Weights of a small mixture-of-experts language model, trained from scratch on English Wikipedia.
Size: 11 layers, width 448, vocabulary 8192, 58.7M parameters.
Experts: 32 experts in each of 10 layers, 96 ReGLU neurons an expert, 3 picks a token, a sigmoid router.
Training: a variant of SOAP for the experts, 15147 steps.
Below are experts of layer 8 (counted from 0) of a mixture-of-experts language model. Rows are named router (the router's row for the expert), gate (a neuron's input weights, with its number), up (a neuron's input weights, with its number), down (a neuron's output weights, with its number) and show model dimensions 336-447. Each number is 128 + 32 x the weight over its row's rms, rounded and kept within 0 to 255. Numbers have three digits each.
Before each expert's rows: "comes before" lists some tokens at least twice as common just after its tokens as in all text; "mostly gets" lists some tokens that are sent to it at least half of the time. This comes from a sample of Wikipedia text that the model never trained on. Tokens count by the router's weight.

# expert 6
comes before: ",", " |", " (", " and", "'", " in"
mostly gets: "idae", " School", " Park", "ville", " Johnson", " Records"
router:132132145153144132157140185169127121143091175095131128173149138156152144124145161104068127119133100166107144149119129158132124094154160121125025099146145154150075169151100105119117183096125089122114126154103144131144112171065086137132097138139148154075094139110181075114139112129078149162100146163164153077118131082113103139104134123108
gate0:130126126113140251093156182121142138133138111110118192133160158157076153110117097103129113132161207141124175141095123157120139179152098126067079136062088170070135135141067127190093136108123113155143062099111186090140121157112142104143126119121132121112117126143150085145071170099124118136135112084151159146033167135060156104096115136099
up0:097145118092113099105102165177157126172149125154069161155098180154080143078116129135129142118132130121167145091077143124060146122116121078092069097144152132120068177103111118158102097131109131141137069133106093163095101142156131083162076173134140142149076146134153118127105067089150136130057121076090063163176130195128118134122178162140
down0:085092134104154135152142149117113101150148064151098119188115126120112139113112074128138150136154126219121142129129146172125144176088158170122181150138145115133097131134111121187161132091144130121119105130116087129081151166149158159144109119087115117092088142180107163129120127074186108119136151134097122119159099161188038119134104130086
gate1:136174154150133137122113179103142117115164138072181126100116120079157151126031173088111191117054124090128107171111129086142105132152094105182130092111145098154160124138039126086110130114209127139128107108113092124174114115144168127111199160110153107092116109090157106148069129140172097219095125172197081129159126100174171133132093139054
up1:141107097132123145130146075131122116144094131097152161117103111099115093173125131111130161110102118142174173115099136093060092163134118103124093156128126119113121143108153103130162109122106224123114146155111119106120170107120093121133135110100152093117043089081096255103159122113142105176075085105144132166129126131142164100151118127079
down1:156116099097134100172124163133146152177108095148182113132112114146154121078128176100126126186091146118131128125107148135139052160129166078134121091108132172165131134191127053065166099132150145094126212100119133077096129130135105191107135125135095082178081130077060107105177089101137060130112133150093112147110131169099132120194198094100
gate2:139118138168159077083129100201107143136121090138132186149094116176134124104156122142105192112102112144101127120116122137077081167141146125149163157202197076156110100116158132141162140090096150139136104143062115190116127113161102059124146122096174098117128072176158131165156131082171126108134138121121159155088158115144124114100124124107
up2:120134116137113188103137116060147092146083088095158183131182145119149124079087143120110144114132145111147162133102107130067127096145071152101150134160075139188160147071080105127133118161129162208205060122148091123123110154154138177135082156141146093115118156155169131102178055084142074106114132086160125140096147111097087146092132096088
down2:126149119150168136128111126162091123097108081095112140115141072090116103087166146140135079055117148154193154101112162115169196053098072198173114100063145092081122129151113168129105147160154087119136178066164149131167150147114106093113131139208138100104104161095091068080122128159180162103107133112187156094146118134147165133103106147137
gate3:122123085096100151087157109112131125193077124095103183133090138165137161102076204109087128130150207095102095139161126140047092069171135146148125095150091082149139152148146177141152137142154127081152169114168151134116140097138126111162138124160138138124094140123144043115143159116142132137170089151160077111084132137133187128135135114110
up3:170102104093113086106107148117132133166162165114115097118163080070169115128160115171152122138207095136135127140089138097190114164131162118092098164123116126133176172118154100129144149127146170104105147097166108126172137135111116099129179136089143083116091083145156127140109153100141150105144120125089166227097104086066126124150146136193
down3:120150101129130078091125119153111152104179108191147138156143098121046160109198096061114117162124177170134100070111135120123112158058176071088122139212123161088065108105052125148111078125126125114112165131113138146170136151173150106107140071101114051166173137146195160140088136091077146156124141142158182152186178126123103106144140153098
gate4:218132087085154136167137095154156106151103172121153085123163127141069145126130131105154078190194133160174111099089026121144158151134164172103145196131160126153117154079089129134070165110123155129138174142181110134151079146146101186121131145095145164096084125140149148096137146159108140223135142110070165129141089142125142094146099156133
up4:191104150117104127071129107178085199124130088133139077113112120092189200137152135092152145089136224058133111105111141156104173047151118092096138080153141142148190162135143048146166146083136119111131095153149106109108111119158132092123075138120106129084130087059130118101162084104089162116077142143161147115153108102141105153095134158126
down4:142084119122185132132171073203186105162138181134106161180184102121102145100126090168086149134123174093081115124147144159099166162163118102047146173144130123151160138136126131085106130148133106176186119116096121147152145121137116082141162049137148130091203089178168135127131097119121158110138121060127136114072137104120130180086148138137
gate5:160107127110134100103104158154103091158107166113126133167108095144190122131138095144116074106107098185128115089162146123152161145123098116090039191165132136125118174123124105142101142086103129095130103159146136117128108160155113114172131140123202096011130152184150160138157090103165135123168125198123112104201154112118161148186139155102
up5:100118190072137080146118144131110115099193170145119109184133137052154118135114122119131191107124145132138089083095180168162121136091093137149110135182058095156098187143130101140074132118074154158122132103111216101107142192147099150107130141137121081117072081097115151111152137159087208146100132167142123104091143110087124128138161139115
down5:085137159130146156093152107141094084138130138126141145108134103117105113123096126118128085071148173157090196169092172096115117190126134208059140150090122140181112164120132163144139110133155111145150179082130157150166153046132134153104084158118134132144119154113172169106138093129145136126174134105102174167111175115103165114093103173106
gate6:076129154106112168123135154106124180122118100153128179112144172123073167024101139146108122118107126166129121183176062148106117095163198162102129161103144161125069107175082075104078151129126169147095112095107097142124119109132191143167126126140094135155099083112174100140119106130162136189125082083107117089093168090177123091133136083168
up6:088167137140137160168139090076151142102121137090132110092131108166115139109132127076135086146157169144092152139118105104093140114049154132144126099134130139116172079033180146119135151176202084104100156132109123133086127183107122177094101080173118157145162081133058087144061066152103162138134111112128113113094091121115105126126197099141
down6:078123122087135197122102085128105036164159199132162041153136072075178088121104172165132111125089110147173144118164103144099108110124160123168137162084162119100114186103101171128095108133080133095108161128132134163117123177119157122102108198173159095171124135095066134185159174115134110104110158140136122144147116103119165194179141133093
gate7:144094134175136111183088140214137185118081130166114091220162151185085111128140184128076133119139094067133109130093148126104132063136145134146084168135135159162120163203108146077197097125108120093072155092093081133112096121173144172113169126085115135060089112117161054134117137122074147124132116095076082147120156113133145164142157137176
up7:131081136155037138179084141124109108147062168088182076156124125218094122134149168117098084131101130100145132108123095151113130124157147131112070141072116159155076129094116125163153049204133123108145147159146084157129116211104103151130133123117043122076133115128125087135056119153115100140056101098125142152102096133106107116161108068123
down7:127191146096089101147135116138121115163110126104065133152153080134110149069132136107138101144127137134108156098118166119165096155135191176154151157122177207130076141139116148155143149134070171129170116098105111114126074134137119111132133136160122124163114165142108164093090073098055110101141149086095152096211155122081124134142123130150
gate8:111147134152170161187108104108122114101109129078117108126137111124069125110205098140048088105147143148066172221197153133120145083115147133138139142123180109138130182132163063113167211146075121119105047120155111130146183157123088132082110140131120161129152075119203110118109123098154114111121104104171112135130175100072096164110142097140
up8:115084176187148135095118086163152155149066109129125133126081135150098172164108081136086195131188065138119177140098138151163110152052177092133143135200117147131119131158123113168152140094091108184072118134133084189145147094099105170103108097111097128030155146154090203090140174095177108173121108200126150083116112188105100074096184099186
down8:152185137108108115208198100149109082100125118158102127109130117147108219089151154156124199098126118123135143135106085185105188110143155168099161116146163092126130083108142135123130086147116130191119119116137124160091134104147163075077113111062166099129131115125140156094153131145146136114166153157169118126131124135157084155123074069153
gate9:163076112143239125122114116124157121225090084099081180165170129107148147178210094136076118119113132090115155129127131135201127117139125094123139019131205126133151079093125167122049178099189128146142116138159117134157126113119131111107126112108107131110144151158123060082108139078106099095101146184174170103124180109176103133092126179176
up9:129132122100147117171174152137161075090145091178135182095077173131151092071139201052129068134117162176136137072133126141143135119130204151155047134107128108156086107155136121112111145125122180129083141154087165147166084174166080130087147134102190155120124167121135117121125140086123188187110165080169137117105152177167111156149155108106
down9:167147112123113125174110184121108157135066066084108082152163131124108133124113124099134125172155101128086127088172151146097182123097151165095084111095213175117087108132109107106144218117163094150149164149111139206105143129113117096157115124141104175102169070172132166094146185128063195141117115112151085082197142158169008111090141146085
gate10:176137163109137133138152084129137127153100138188090108178103153123179116155145084085178112120158135102094157145152158182158181094152145083099121129134102131108187084175134137149125139088132126090152081137099116113154130156098136118199144091128126201123133080161080139133185138101008191083078134147180130109102099079084114114104115134177
up10:138127145090132168044099135093084132149148086153078060138129125137120092136128105184139141143055161093077108101120153148136139148093161147152152133136119084168098108116125116105158108147155135151124108126055152148083140086082178104172150170119121105148104147129057172141142092162178110149172211096109123198110109108090102179108186116148
down10:149132108105153092132141179100176088134133130120167177173103140083115159154153136127167126140198129153130160148132112184130124038170150148119154145116126161142200113116134135123130145117074144134144169087156112152130166151155104059154133156138146148151152087130147086123124132169105160082110126127147082115140132134079201154166148160118
gate11:143112104107217146133078170107105113089099154094205107110158134072190109104142152072095083101100047210148129194083118168153158101197139124165091126087144105130134136128103093102128181082153136162100167114097201129148145179081118157093153087096099134131141170109118144121086130107120122119109117110222094107131106190086103164125139159099
up11:156089106114118160137142186101145121138160189116205129117094111133136099131106126162100100132170134112134159159127129127130182107176156131113130198166120114090209099168160169133124136162110139124128141141144153126143157090128150064090151087125081116172076095129158119102163139134137158097140168100127134179110123140117149116145165094126
down11:115124064180109113093130078134104124174118114187080119100067117195102131109119078145163116148109163135104139121137149185123125103045132100098116163102144052079151170176145120109111181139114089131175143107228133167127130164108123149124105118131127178068169117139148156155094097119140182122131142172114143144149084133072103101106090076082
gate12:113130100099102131166134117122152195134088131084163140142153086115121175092131139096124122135098102163111164152122070153140129106114100116124155100107131108116118148114115088163076136140153124157128169117049116171070153094180137075165206139116112124110105125164059175106107086081157170170139164174123083073187128102158166148116109173096
up12:121137106123146119104078158127146160100101085142076106097094088164158137071158110120082126131182119127089135122150106122178156218153136097180170101128171196126152075086151136166109108077165149135138121155100109125181142101090136168150151130092156098165155106143169149131147092164113111156103193148100151140133137123112103133171091178153
down12:168130108138111143046040155151155180104170186150117116102123099140132159168122136168176193135158175153109091110161128177150166134132138102127122173138158128111144087138104174162084077147138094128098111131115146097169122119090093114114068132110157153125117079155182135211076109207104133111130158134092048111071128140126159114125115123122

# expert 26
comes before: " the", " a", " an", " be", " his", " its"
mostly gets: " is", " was", " at", " in", " for", " been"
router:129131121132126167122149134068156143133102153101149129084117140109163104127106092087117140205132151145143139140136107144098125108109121129174110081149143124137074136077113123090135171127107143176162134104148189089145174132095137148116142078118122106142084100135142130135146127191033133134096166049141194163107149146124146121139131105127
gate0:118099064164164143166116132131147190152127119128155120107090181165164106099165114115107142133090121108100188136115166153096115151117126086140118140132099124096063093164162174115109115185179088064049190107146151156148196128116091067222175117110125124139126128143168108149193133100117093118102113154128120126124143113100175161085119147163
up0:159147089132168109091079134102166107162124131156140111153124149116144126163136129144124098163093156187170130085124158137125116225098122117126133133109132137083159128110103128124118067159096169149096102171141123121136143178095119122115091184089125106163147140150174141099099109149238105125122075146124169165108091172118203169146121131212
down0:132075138113066093107133139079169113117166179113148147177157091157142131157144152094173076142064140132147150108094140156145185100131131117144139154136106152104132106091122127108103110119117080146138206103114139128146147182140173105118160158107161119092124104146131187102135125136101116116165143135084090187105107174159117139096123162152
gate1:119158122089152139138116090135135175136117102090096069043137086164135119098142069094116124108110086088171177149083083136101108145144158149144123134122142098095093104071102189131092180177172174108144116124175140126123141192106145123091141137114163184155112152145124102125115177138055102136122126115086191134115134115144144111153148102113
up1:154110168136025131129108109110154145127120085127097123099142137165164053132159049108096131106181143141172186161126082153134148180176094044110100155136172074133097180074156106148132096107132158144154147119086173144101051097055114144153103107091152168068106110087134122075147161171103090122111116136150132130095154108122149149189178141130
down1:125162135120119179192094114124151150156172123139135194092098155107117175165110117148110061107090199132100182112080142093122124126167120133143123057186088192148187165139131114130111137181105111134126150124122177176166166143159165172122096130180139162119150058101127095147097087165117162106105140133134119074193152114106171117148138182117
gate2:131108139120080174175146163189051204149092170111189131126157136125154067079160125144136081131166164175182106106085107130121140113129187112111154122140123196118119185133061068149179184172177134182125112170129176107164124145098177123105118119142140089142146060137109127140165195081128128123090134120114117161155175110068093084117137075117
up2:172171150167108131066163157086101182197126108105185135107150109152125112121106088119115125153114167119125062095153080101160140097111148119143109137128114134075125093160095167122119153093166127147172039108123226098141109096106186148083190132151128112152121111111172128134101138125193080165076139145132113168108136082135191103127155137153
down2:125166147145156133175121088197116125102105163097167133190118136110099099088146141095139130103114118125136103077117131135092144114086115136110128126140184138141190077148086100153125116150083087116048102173120111148144140118113137071188135070134060086134169113192169060128178147080104142126081153108130099115124131118171128161178108112086
gate3:099173203149113138162161187105089125162109124145127120118145165149059133152154117198049205103158134154141164069122153142133085130097129119113141146107143075152150126156138110116104126077057109117112107159101148190155150140108096203160133120171094112130182108154202164150102135138126189140197105118085137136111109115081156133131140143137
up3:101174164135097162144052124188099108113127100106149061149244094133096172112115093085127138144122104186154133130119090123129157156171131116129154117091118136194105141127119113155109098150122128105123087116111117168131123128175187187104089144097122100129103127157102163151167112145085063095102195106107146134144103145180123128125197124145
down3:129103149094092091130111162115170146132113202147116193160155137098165095115106142193154083127085172122135105106136131188109114107137074091217091111131127144160158131089104120112163130104166059118136186189091113097128181174151083121106153098147140109104096104126122134147103159119148127139096110082122114158134108190139055095195153079114
gate4:104164155129201142110094138075137069157111151146078090138091121130122164230130171109114148122130125157152123141120095106121093087112150118056125124109103133101138123130116184125163062145115097097163168141138139119156088208118164113148155113170119126063150132125099104115134031132149052092144083139122175150136130141124147180136172141147
up4:166133120105075137080103137095099141133081145117088085086095153162115151138146117114175148120152087145086095157098119106158125118180083120166135116148121200149122113156166097088102164143199142135191161104135120098118094176053125095119117129151117064165163047144152114095108159152144067136096113100143127151137149075126139134134100085097
down4:145083098127085178160128143146089082129147119086144100144172097150110145092081136079136170124113099129123133096151171147079105096146155112148153146111092113080092087111126114091126131082132106059147145116132137152071173133134178138111119127130114086083122102174095108108111171112166139179096179123108113196059217134130101117059089068117
gate5:128144115077141090074132144121050101171111123128179113097106141159155232108147091114033097100176154128103163101155207124147120115089110108153122105095101136070113128176121149108093091166150067116078164097120152126116164103087076095179105138096174169124129133107166137157094107074063089185138128145153145116141070111157127068084127152161
up5:158088163205141078131127080109150174121105107174134112074113192124132133204109119098089135157135130061097116110157130108180126096095144104113119139085117116152110126152124135147079164162091117143139085109155134129106121166130124064131131115157127069140110107148137096130100094137089153068149094119111170116116094086118105077103087192165
down5:060134123111148087069211137102135158158110088095139120105105085070113115084138160120125134160170163159122152149129106125158089128108096108155102137113096124083122108170164137070095142115142173099120106193127174161126146177126170159072119120145165101121102130091125109137170126135120119119155102159068122155142091114132056095157157152118
gate6:034099125144159158165161110106143061143072121121135126086087100139099154130134109140092149098092091097151144123150115194102152076160069163125108160089117112161109142124136176085213147148082170128119151051125124182154130149084143180167141097112097140091156161165142186121141123158099101136158119108152109106094146117113115154133121081160
up6:120187090083116154087185104143120164160155094171135122120145138107144186179142137172096095090118165140108076083083100147159128139129177079140116135165107203145133144098118099183100114155151090059128143112159157085142135156093198110147157125164129079126172142110120068113072136160109125167128178164138116056152079110071107102171119098186
down6:170115085124116074133110153156121098130151053117110132092108144122082150092142118185131141128093134131068141123077142189099095130102153081135146107161117145106195116191191085087136071083157119090109135137165122088120076100102138107206085101106163071124129124135128082179172153135161143133139111181140118056123136173078162147114078147109
gate7:095103105122093112154128147178190115147100144070112083142130138178144094116091192064128166116167117136109169102185096099069150127092097126084143123095095154111102129131145156117081074129132151118155162090127124077125132125125155137148181137092094134102162108162098188097128142166118101146192097089078082158194158178143100146180147121185
up7:214099132086160091121165138111114130145132111152159174168201119134136152083127132102120094134131136123137120114113131149180149166167090151145113126085146166173150063180096116092088209114100135131179111111094155170152058187140156111120126141103086155102069102083101095135150165110086110171160094113157124104097149168115176157066159136081
down7:143088102190145170165117110149184149159153097105163184133106128168143099190091097120159072086098119134133152148151103103049133123170168199106058104164120110081170116151172121116142145183138138111077114161097102127148130102103131161145090153118102101170133158110182164084178157173145168164104167178137130097126144091134069114024127118140
gate8:136180119140141063172160132106126087132153112163108101163112123133128130126145070117136137140126088127125116118135176200131156100067133113176133102076088104090061101189137186142170102159130068145119173144113094167097190137165041067102177159161164127117126160122188120127132095119067151100102103113161150112105164149188135120117081144135
up8:166148146166085186163182086125147163173113093140113140135171141083207074140108146161167182098140160157173168079080111173088116154079153163081171126136142102149132152081164067120145184160139090145104100190129115127104108106143147150146156089123172093057143143153199137133167117123044103098114136102170063113155149161114130095101122134123
down8:100068164104197133189111073155133133122114125121100121115162170121047128121094143138089115177146105125138151123144143149173129152142113124142057125106185169156094114095162088090088157124114074137143113118089112119191094131136157130095166056099118083160070201157170144109142110182125139089095089164126132143118151145112119177174108130100
gate9:043135195112112180120082109163118076123170158111162091129148097090180120200095085125136132102153114092203153153082126112093137166174154100157111174103092204141140156088119153135154146090128100134117109086059156083127142170114140146124127138113082147152190070155110221142111163158145131138104110105135138150161057138113116127137122101165
up9:159128116127104098075148138094158131160067115114078162137131153118144053137114159147086115109160171070160080117148101114139130125117117122099080125147132172113169077164124112110115151075154143130177085102164122111153117164141108200115169118109173142102145117183131116148099147114131069203160116114092113109128138118085137132138143118133
down9:108140077154142152113165152034095175120143133098119147107125137130128134084134108051172062116109173168165167095134145127181101057117119152159148128130087090159151098132180140180135176138163126148081119115119107149127148100138150082104144096145124185109170184092170110146148133161078113115149138135093148142168148118083181090177129135151
gate10:106120096105141124066169106082144243153124084140127115100107132171120187185145150165085136136122174120126095124095125109142115100143116126168109117116157172133120178107100155126142144134122168170144123126189121102161088127086163170119131116127125118127111134140115155104071126172157150107146150084116142139225114165106104087120168118150
up10:149089145089140109153115127114171102086155155134070140138082147101167114126142120189137109122092108100112139145111161154156157133192101176144175143138101154138103131181135173099150088169180129066065169172163155131138121104143110113150090164151135110110154142130169099098107146122148110081200149172103101090136086108107165141179102110146
down10:163139157135162203127098084061079150127110155139158100129164128140152042144159113075171112135152138153122143123155142077106127125137088073149161110095143141107176077141100132125110102112101098147051093080137118130091090129129136087106140161132094061125120139159153119121085129121151146116110128069131096117081053100149159109127132139173
gate11:119177097112099066188181140100122077088077119162205152207145116127114125109125130141146115155110114119124100130107112175108117139122140120177101086130122120154097196187136117140089167138116162174120195138189172155157137158102093107114103105178131159097084102089089105141192157123107182211131193084139118124095166159114128095088118106109
up11:121171087156086109139132111192175189136104137093140150137143188141124174107114166127107164179109121109182066135075106124123113078167126097065129187141134087093104136119089050127164098198084081083117105161147157111130114143119115101126179073124150166109112155117135156150097096172095195141071125157101138152138133113106144127124089146115
down11:084094163119118096114119119117134142107136220090159107183165105115103117088120083153146103120075160101127105088120091177120154072179136107096122167140168148161123141132120075116120158150095149151112134090187062104120087094122148151085139103139104174130140101110073219168188102162104166070194120151124111090111176131090074145092101119150
gate12:128106070120124113078192168084109162119160125108131095148077127148115079121131130156114114129139116187107138135136149140153133098113116141121148115097124115215099130083124116139078176097147096161155148174147173144095086192135117139128146139140093132134170142121160130104069119133155108137105116107154110150155135091121101083094187159153
up12:133133097143130150078106130142135135106122111144134153140179115071145173114123176194119139135099129133076082151121113156081115108112150155103094121162155160149130132162085106198088129176094093101105123065121092212099123135193082091213136129145165083118109126117070149130102175174086206138173174100135124123099131105153124111060086153108
down12:147197141108095175157110106153089178116069124088120187094116114145080124153140148139119105137166183075113126155142052112102135140106110154114112095111192187133130106136052176123125219097153151156107077094153118154095177116201176124160089200116128130152128146085168123115163086124121151173048061136100150118172116112136150115092095120157

# expert 1
comes before: "1", "s", "born", "A", "S", "P"
mostly gets: " \"", "(", " (", " un", " [", " \\"
router:134142064079159119167111118109137168139103152082145139128109129116139110116170147133107131217152140098184122131137053141191144137124154174190158120134105112122070088102108102153123120114095136114167095169188148144138081173100141147094125035122175099140059159124169127130150122141042115225117115166149112141073123141078150133138105085147
gate0:123129089061068145132108136157173150091123159094048142052190175148129150138150141101130130139141102137132153153180111193047094136134135180121181096109093122166160074088129108230159116147130181059135136195122162132138075103103085107162140119063116145159153166163136161171198135102153098113127149185156113166045195145148127173173125190145
up0:119158085062101102120140121125084128086126136150187073050190166151148101142098144137117044149153117103117122104135155142121108145070119151147122158107147096065142104164115134065138092117090145080125157150094075128113098145191150091141146154219160095086112145117146133137133159090161128070073125121084179193175079142088166083157135109138
down0:152118119150102176136106062136165092137142102228118141131129155176154114172181189134077139178135077166162133138144103094165145117126099097090102171099192171122123149164132139119115151121149127101123137140117158132123112153145142171123090138163141114061121037159152126086132098142139144174098137130145136203129147099072096109147118075137
gate1:134127127170147149198152116091105113149176110169171091064118146147158126189126071138126159116166174126157134112133093134141155141113090147097124118170155095147117093125069125054120169172128064145157080132100177148168174165115157152072123123133106084083119108143138155139135139100100129176099096132136169154123135117070103094119180163146
up1:090161147155121153131104130124115114107114104175166182160173142120124127080063106126144157119178104123154108141110122134161161122116121192187163116135185144157139142144099104160108125119091137094147068173134152116137175163156161180106179167107129120105115095085068177098165156162091133097090065128149088139130116152124134074123149126122
down1:147108126150129129150162071121122102129141092158210176134084134121100144119188182160128136127137174141130165173151101099135120146080192141097154099176145152056159140121164164128165118106148115109124119126174153153073168076124104101152107097105147154079119147141104175108133077115078112064096112215179167091074181160184090091166122091149
gate2:132131104138103106150118127209158100111145135094096088096124231111146121158094099127192133136074136188124135137159084100087166123157136084107128119108085057103124108089136152103105138149136110152148131143121104102151133090098167125104106137093157177116088124184113155133130086163098164152116117147122108142133093201128143186158166100092
up2:131122184127146107120155135124113198131107103130078151139173150124130084065154118055145192073119134116174104109109178131124125078098133080074156118130138148132145153172093142160151117116134070192140185182142116140093134159113156120120104127151119171174171166157121114108137100057127160084161172159156189124195162160092100158097147150097
down2:115127111069075161108141132131147119129136164120093146112128103131111141164185134181113110149170114116091105155118174147163113128049152115100108129149161188145109153178078151117140078086185190129056123137112090128072133127166152155123112147136154069117125070110142138081121069096154156143157143089102104147130095102132120126123163146155
gate3:118119095144142080116105125131140088133092162153160110155117140134128073081126159121177127120120145132108126179123142105098105148093177132170144093124109190087103101135108105088136155145181154215100111116189084140152120163112119131142134085177125100199145166170099148143145121115115110099111090142093111108100123108127173070142114141118
up3:133101146177164104121142132077068146173101146131173105151181112182091167148090095179187146109120091149107105165180184136080117174129119099156119146142188142172159132171107171158165189154124128154162115136162054098137156178069091101108045141077107124134135157165057129106095113146158071073152176108156164134140185140077183096141127228185
down3:109089206141103065035099126155133219111126148133092081061124139143150157157078111126147118135116181070127116153125114114094116151125136163076113143134138109094099161150170133125026106112080143084156077130088096091132062122150152113090108089164107142132120081114175133114118153147118101092136112158106091113125146096148109150107177127100
gate4:135118122112089153108172092175107141158080152145162091099089113141089123083134149098093123138094101070161162159173094082126119119127125121110122119152134118150173097114129152085179096103106144062169103117154131138192123064189131134116148085147135166194122096183130117129123148130097145142144133104123129113107122102156123131133024134097
up4:097141148122165196094147129111122136124101157166137140137142118187120118151133167188098093118144143152114136156150142131099131101122080132099195094152157133150155117159105134160121044121126155092151122119141122119149170012126117101114148085082132149158144139179121070145100138158127071112159167131144131147173101120094109115217132181114
down4:097143119103162141080175139136176137119107087109088116116156133111068091100164119108096120092138099116156109160083101125150165116120135160087109089147109152189128153081122138193157198129176153139194134193148089116112062150094152139118144141153097133161146145085129131127164135088148109124110102107149092067134116124102099176117119138158
gate5:151169144144159095121168161133118153087074146123119160027135081166168154058096159042095114163117120138082182164105113122097127117162085129146122089143189155133165094132129120135163157078155142121127146132113122104122090136147113085112121185091126131142070135134083104088177179150080131189138151135205129080125087163111127128057157098090
up5:140100119106121125116175115095144130138081133086110143147164151148158142110132132076170169102136156133126095127163156163115158092090041141136128097180106130141175094143174115185232124181198154104155149175122112147174120106120077111116067107124137175179134171146195089119109109141143121116132134172157163150074208109102101139110109157124
down5:136112142165120091112154153102101178121146102160081137139162128096134135157060163187166172111143121150093109132106133135156080130082093088192167132149098159115124141146095056146119089168150180172205132147144114118070195078169110103111101144212190111120100069161147095134139068162172171041135146121140107175127071107157110175166129171181
gate6:100194102134171120130173144089168135167202169134086123137104114122148041185138153087084171137149201125108090172126111135142118095120133152138156201111131108189147130141143146136173102099127169123183096080129138134151131192126119140160188117133132115129130165146081096179140166115177175124197071111094102085129203117137122114172158157123
up6:105088132118100137120077128161074120118149132105158156052087157077070108069147127060146137117148122096126193108142147154086165149147148069136062147175138071123168087171093123139146111159122150109073142098156149150070134136178080136179116136136080127173136138150135180130165120096151164149088116090156074132173147128147167205091159133080
down6:112126123163082147101154021152127135124110153101108113130119121148141149171089127114122091169101145138140128111146123113095194114153153147138107152089174130197111130066158206112070108126153115153108103064111142155109101184181107123092146150089144110116123099099082131099057121109186127122182104172114191123164137144162147149149147173179
gate7:125120108123144109101104133147160171095165094105077077108136109138094201141142096126126140147136123090153140183147091147147100185137147155164158075102140156014063163076176082111122130136152151130161106124126121103117155171099128130116115134057119132136092165132113179160152164106111120121156115139096168103131083122111108171148154099152
up7:192132104153191128123172108159025160090058145128069143161152214107079116147131186189132117179114139069164130141071108099122123170111154185135146133128128094096141079113126143113124100142107058150172145091123155159119135113124132093160108105148113087165124114143107100125119181133128101146191140119154149127133097084087196122128128102143
down7:180094086137108114135105075174122141132132112184099149088115130182130149195139123176118116136144093117089133140142119130104101128153153146135103106041147049110165118053174132087094158154147121134140157122127111143123115129139194131072120084064077144156125135114082103117149133126132154134087131111131094126163147120119158120075079108123
gate8:063138126113132097120122124097084111118119138156103180081148085077131136117139184168102132069138121131073130102139155093138129122075170167151134145144162176139136155148092091083159112101134123111130095155066085130189124116139093195155067124164087117131164153084152140148141053162120112105208191093145115088118129121100145070134178136198
up8:111067127142145111144149147178135137084132107173141115105132056161107167115113134112014120128150211112098127172102155150107146108109123133134104102127090101111123166093088142116157111083134108103101149149141128112096152142177068098173066174152147153107072146130147171136041131124110170141116128092139183121165101127161216163063128090085
down8:147079141209055101165185152151152172121134129091138130149086121162111139142135128086130183107070114130152135110078087107117144138125091113097126124113165107127133145173199111157136067185176178066099133159147131106126132064068120128127165154102139136136115128137155164176156167167083154134103093161130152081105092126100124084076113099117
gate9:160182108095208151080085137076142137141082134143124148147145159123159075122139108136196117149119194156159099155112151089130097127114124137119126144156167154104134142153097163162120132090114207160135080188170153146126097116053147069122092145136120122077143157105122147146129151154111138100111087224209180148178132130168145116123158071099
up9:130153165128074136118146136147120076086123115139176146145089106107076140106082106118103151119193107099118129102124167155148113092090136094153124187118084125140116137095114110160091194151144152069169118154072149106156131181100151130080070170117106105162121154151138221187161224107118184122118110095101141155175139115136157114149129074165
down9:161071134155116101132132117088147106170108141182144146115093128150089141139122100129138201116168117106138126171158147112072132090133080174105151130157120087126153118091062152128123154127098151162083065131156070160111169156123150129113152072104106173109107125111145164094110159099126122089138176083119139112118149076130133136075062166176
gate10:107137080118056162141085139113110150176147174105081144120158147127121056091172119085139143178113126131095115094110104142148144137145144141209128118098124138122127144101154164105145053133150160114125137128137159144165065134107129136148177188113114166122127119125101084124139125120109130128116132122113135124135193191079154177146180116114
up10:062058160049141121134137142157099137118152176075126111084088093159068090140099148160151140104126116134120086087106090128101113167164091075139126185135186133109154175109101129151175159169147126092108175118131139075114147112081083158127145090121166130108125118190120167156166089079120148128125130148139091082074089108106158064133108104126
down10:113114114123131103123089147106132159114123075114151164155127084097118125163121162170188128132144176091104110133161177088121099104161073111115073123127102112070145134144114150119128128119125148132129074108119144132180227098118122100099101132151152129126149092118188168120145114101147167094119137086144191073184060147138111119112127160125
gate11:118174109119131122128096124171119105149094164117109120131126198129130157064151149076172114139181153089142115147120220150150128091100175130132125119063125148135116142168126192145132121153090098186124125098189144064106107127104131113160165136146112125164135080154133050074119163114117081134127115189128092116104128126137130153129106122101
up11:123160151107081092116121123097154140138071188133118152129098145114132077134109169146122039150118118129108164097079095134141148107144097116097127126173117142060159080128186151163217084103089145107121133146132062145153114096101135112093140080200134144153107088110131108117140132119131104147133135138096103093102115143157110091115089063160
down11:132089122048131154137171075145141187080133116118128149076107133117132119140189134126136092134107116115095144115083115162146117074137111125154122148117131171212100121155163132123102102145107060191138141161054088135132121181110161114096183161146174103169135148075172130094153170118079092137144203124142101137163168035191214052104067132101
gate12:105144060121132088126141161145161131115097138104140087121047119056123167096170147142115128164129086187144141025120095085134165111135208126178117167091109113116066119144097166168121102141096134109137160167102140182163114143167140154078161154121153151107117169150093122118174145180153147129106123116146179163189145138149117108130094118073
up12:123098082152126176118149089112154116103111110082126162083109143119124124150095156144126149095212145163139153071134144136161116145120191145127129136127138110140080112134130142079104125143158134129141123098085134138072098151197202080098110098146077073123125120095127166091134116170163082117132092085146111181125098097111089120114149137128
down12:134193140124185148142126126140102117167117164147152104108175142156092163088164127075155152165147100111143080078144073158093117126089106099119147118137104072154129154120115089100140071138092143191115061185121177175162126172129128139123148125164149121128161099162108135154162118149133167153110107120161175216128081064079139167069181157212